From a checkpoint of a small mixture-of-experts model trained on Wikipedia.
Size: 12 layers, width 96, 6.57M parameters.
Experts: 24 experts in each of 12 layers, 48 SwiGLU neurons an expert, 2 picks a token, a sigmoid router.
Training: a variant of Adam for the experts, 367M tokens.
Below are experts of layer 6 (counted from 0) of a mixture-of-experts language model. Rows are named router (the router's row for the expert), gate (a neuron's input weights, with its number), up (a neuron's input weights, with its number), down (a neuron's output weights, with its number) and show model dimensions 0-95. Each number is 128 + 32 x the weight over its row's rms, rounded and kept within 0 to 255. Numbers have three digits each.
Before each expert's rows: "comes before" lists some tokens at least twice as common just after its tokens as in all text; "gets" lists some tokens that make up at least twice as much of what it gets as of all text. This comes from a sample of Wikipedia text that the model never trained on. Tokens count by the router's weight.

# expert 14
comes before: " to", " in", " of", " by", " and", " on"
gets: "s", "ing", "ed", "es", "ated", "ation"
router:073081090104215159076117149153133079131122120102089133107131128065121112151096110142159145120127135178062127104142113073088161099140111108153111183186148136115126107110130122170076148130172178096097129111170195182214108136122146090106091105113129144118125099159113125149124097172183132126
gate0:057126128116152108087130117126122083118230129172119155127126108094118128164092138105119042180149112128091156081057098090114141090122125110148117087130067176114167111131104180121117100123100113189133140144134091132166126159141149070068114068134097142166095098190114147123137116158138118110
up0:130127128213120119131144159120190217117132168127151085183155113171178117111136174105149142093142172106150158128116082115112129142197099110164137134178133132052119112136129105128142181106150132133124118080194086140128114158115048154140184122123142100143134172146109094126090131180139075119
down0:099079175119108145108104084158086127111131116117133169170124173174122148136161123163131133166125146185137074108103102180109110128176083093165170134156161115146113165138105077053161108117136129109065147090142138120156156124124121231144165103044090151096134101055148136123133136137107138150

# expert 18
comes before: " |", "8", "7", "6", "9", "5"
gets: "8", "6", "7", "9", "3", "4"
router:116057046118148163103139178132135093128145133124114115082189166129100149145076128123154169159129135168132130092158126069136132076152070076154154125150166129126101113134168142122153161127119177047113175117175129112205120165081094107142116138059167092141160174130137139136135099140150135167
gate0:116136129078131165080165149124160129126117072149148093081143182100099169155086118143103099134040102186109141142138092190140091171171151096140086190138124145108149149077109107102116168157173108111156173101106159166102203126079097104138091090096176100151138127132135137129070111147139135154
up0:114125133164114077154198110169105078130163141106126103127109120112090149114145132119025080101117113154176170162098108124131080112089101122105113146099192148082164081098137142088165139131154125102146134171086134180132195142143145110173173140159126142089050082120162154164162115127103087125
down0:147113154128188109096143124127163126123118045121157171175134055110177113112209115087136131099131103143145119120150135146151122157160184148115082162147135160116171129067086140133122164099067094108119103113133123162182085124058122121128137106146163198105186132142078137124114070098090154145

# expert 6
comes before: " |", ";", "th", ".0", ".1", "2"
gets: " ", " 1", " 2", " 0", " 3", " 6"
router:101058091082131066147138115156156111151120080121156082087105112112117138183063142137179147130140155184112090092166133070093170113113149074164129153135155179129119109099159115098152168123143149062087138105160133091181123076134156086093061136086116121101116180124095102168119157151134117133
gate0:099124122127127121185177080133117177174092148172127100114159160120149142077082133158099090143141100154193125106166101094128129204155120043107150173133147123155076113107137113123136129129126113139111143154125137135197097130157162093116112149078102117141135195154159071183058074097135093146
up0:133157124117121077150153173142156171124110099101114153182164196156122120109064048158107123160145072126119137152187110133105067156110110097131151138093146037145153176169085126139119144161163124122115111127145127119112095139159171100175158167070111052111097092116149149142146146131154164176
down0:104115169124100071092100150130142084129148172095183084135146159197195111154148152146196117148114241113108119146065114149133131111100163124145110135114144111136136146180156117103137143111128139152133131136162091153124091132105141080135096138095150188086126077109205168141092128159067123122

# expert 21
comes before: "ed", "ing", " was", "s", " is", " be"
gets: " that", " he", " it", " which", " who", " It"
router:103062165095181086113117156185155082175122075149054084077146148125097104150104118124164182129116128189133094109140126105136126106137161127153149203139141122079116115102188132158158105091149127095114128105186146151147141131122135058146130089085134093142134104091126080182078136154138179145
gate0:127135141119203118070144112177098103168135094112148078169072178160162132141129123076175139151135132105111140117169141094145156132122156142097146178196136176169171121147172111076091121123085118084128094077181155078130084118096175065147117109161134140159173127123115172170138115087109163114
up0:097087133139234145133070108182115107117111085140073116127153123114151075113119120096150063185120140178136111125148171092153178088111097112114156153067111033147178133152159137124137100170087164061132134119118128170110120096118105145108148124154137095092133147070126148096142122103109150154
down0:197181130119080078130129168127146117184178127100157097112130101183045101102096165141130113090167134083115127149107166166125120127193196123110155072172117159079113145144153122168130161101107098185188097174155147093150114141145125065157109082111148131109115131127138154138147109166167112123

# expert 10
comes before: " the", " a", " his", " an", " their", " its"
gets: " in", " of", " to", " for", " was", " on"
router:095059109077125131146146118169094148150103121129084089126140127157095120165107075140192163128150136201109104101103120104088131079125080081187118186180142139145092121118155152162067154074146181065104148071139167118110115169099140086155108113096155130118180097151100128146121173159145131130
gate0:150138104109065086128110096125139082070196129129149150092121147130136119094100114057142105118134108157137103143128084095049102083162063110116118137181162131092104120175117118117103232051140133095081139105108096109118152153100188158163171150119162128112122110102158118156117149094121120148
up0:088132147167177125180150166098176143155111109121139113092150157154112098172164174162086179159113114147132166156198168112158099145152164140148124193050137093149139119093139155103131132165045143127178136132110124140151134112167056113103073102137188100145062133143148139117091135145116099098
down0:049044106119199148098090158164109131150112127120075136156109100144136157141136122131131158139156156112137165155083113082143156179093217125170135092087138182151170113115169108158111112151159150124167129147188130120130088165131169087127141128130114105125155127190109153151141066112143113199

# expert 2
comes before: " ", " of", "\n", "s", ",", "."
gets: " |", "er", "ight", " School", " other", " team"
router:092091095092146146060145182180135095158076080121112140086141109060068106111054092148159145104135144173135076093115153113097100110150098115165126151123133147075080086083163137145127133125120147100081123059181188114145104139101130085122123110126169117083149152072101115141121140143138170150
gate0:152108143111129170113147171110094091176088144148103101136143170154070116176107070128130110145147125111121095095122143082133172105135125170103109112183140166145082057129163158124139068132124101085127144123149188160151171064119081107132134091138143095108165151121060171115180158176123187187
up0:126130126134136094076163155122136184095162109129149104177112091123097154122129161084173189108116130114196228107052109144153109116078144121105099164105089084093176157166121092091141141112134132111126150123144120114150118149143126111134091172128100120183060162094163134107103039103114154111
down0:116130136122097097081163126140088145096106095129134155127127102143112113135080117146120168098139133120138112184105092093121116106144110083153144116201101167082155113146120135143140121077206124047127155120107101088114135157116114152092116117065085072168088100076167180106158109220153158061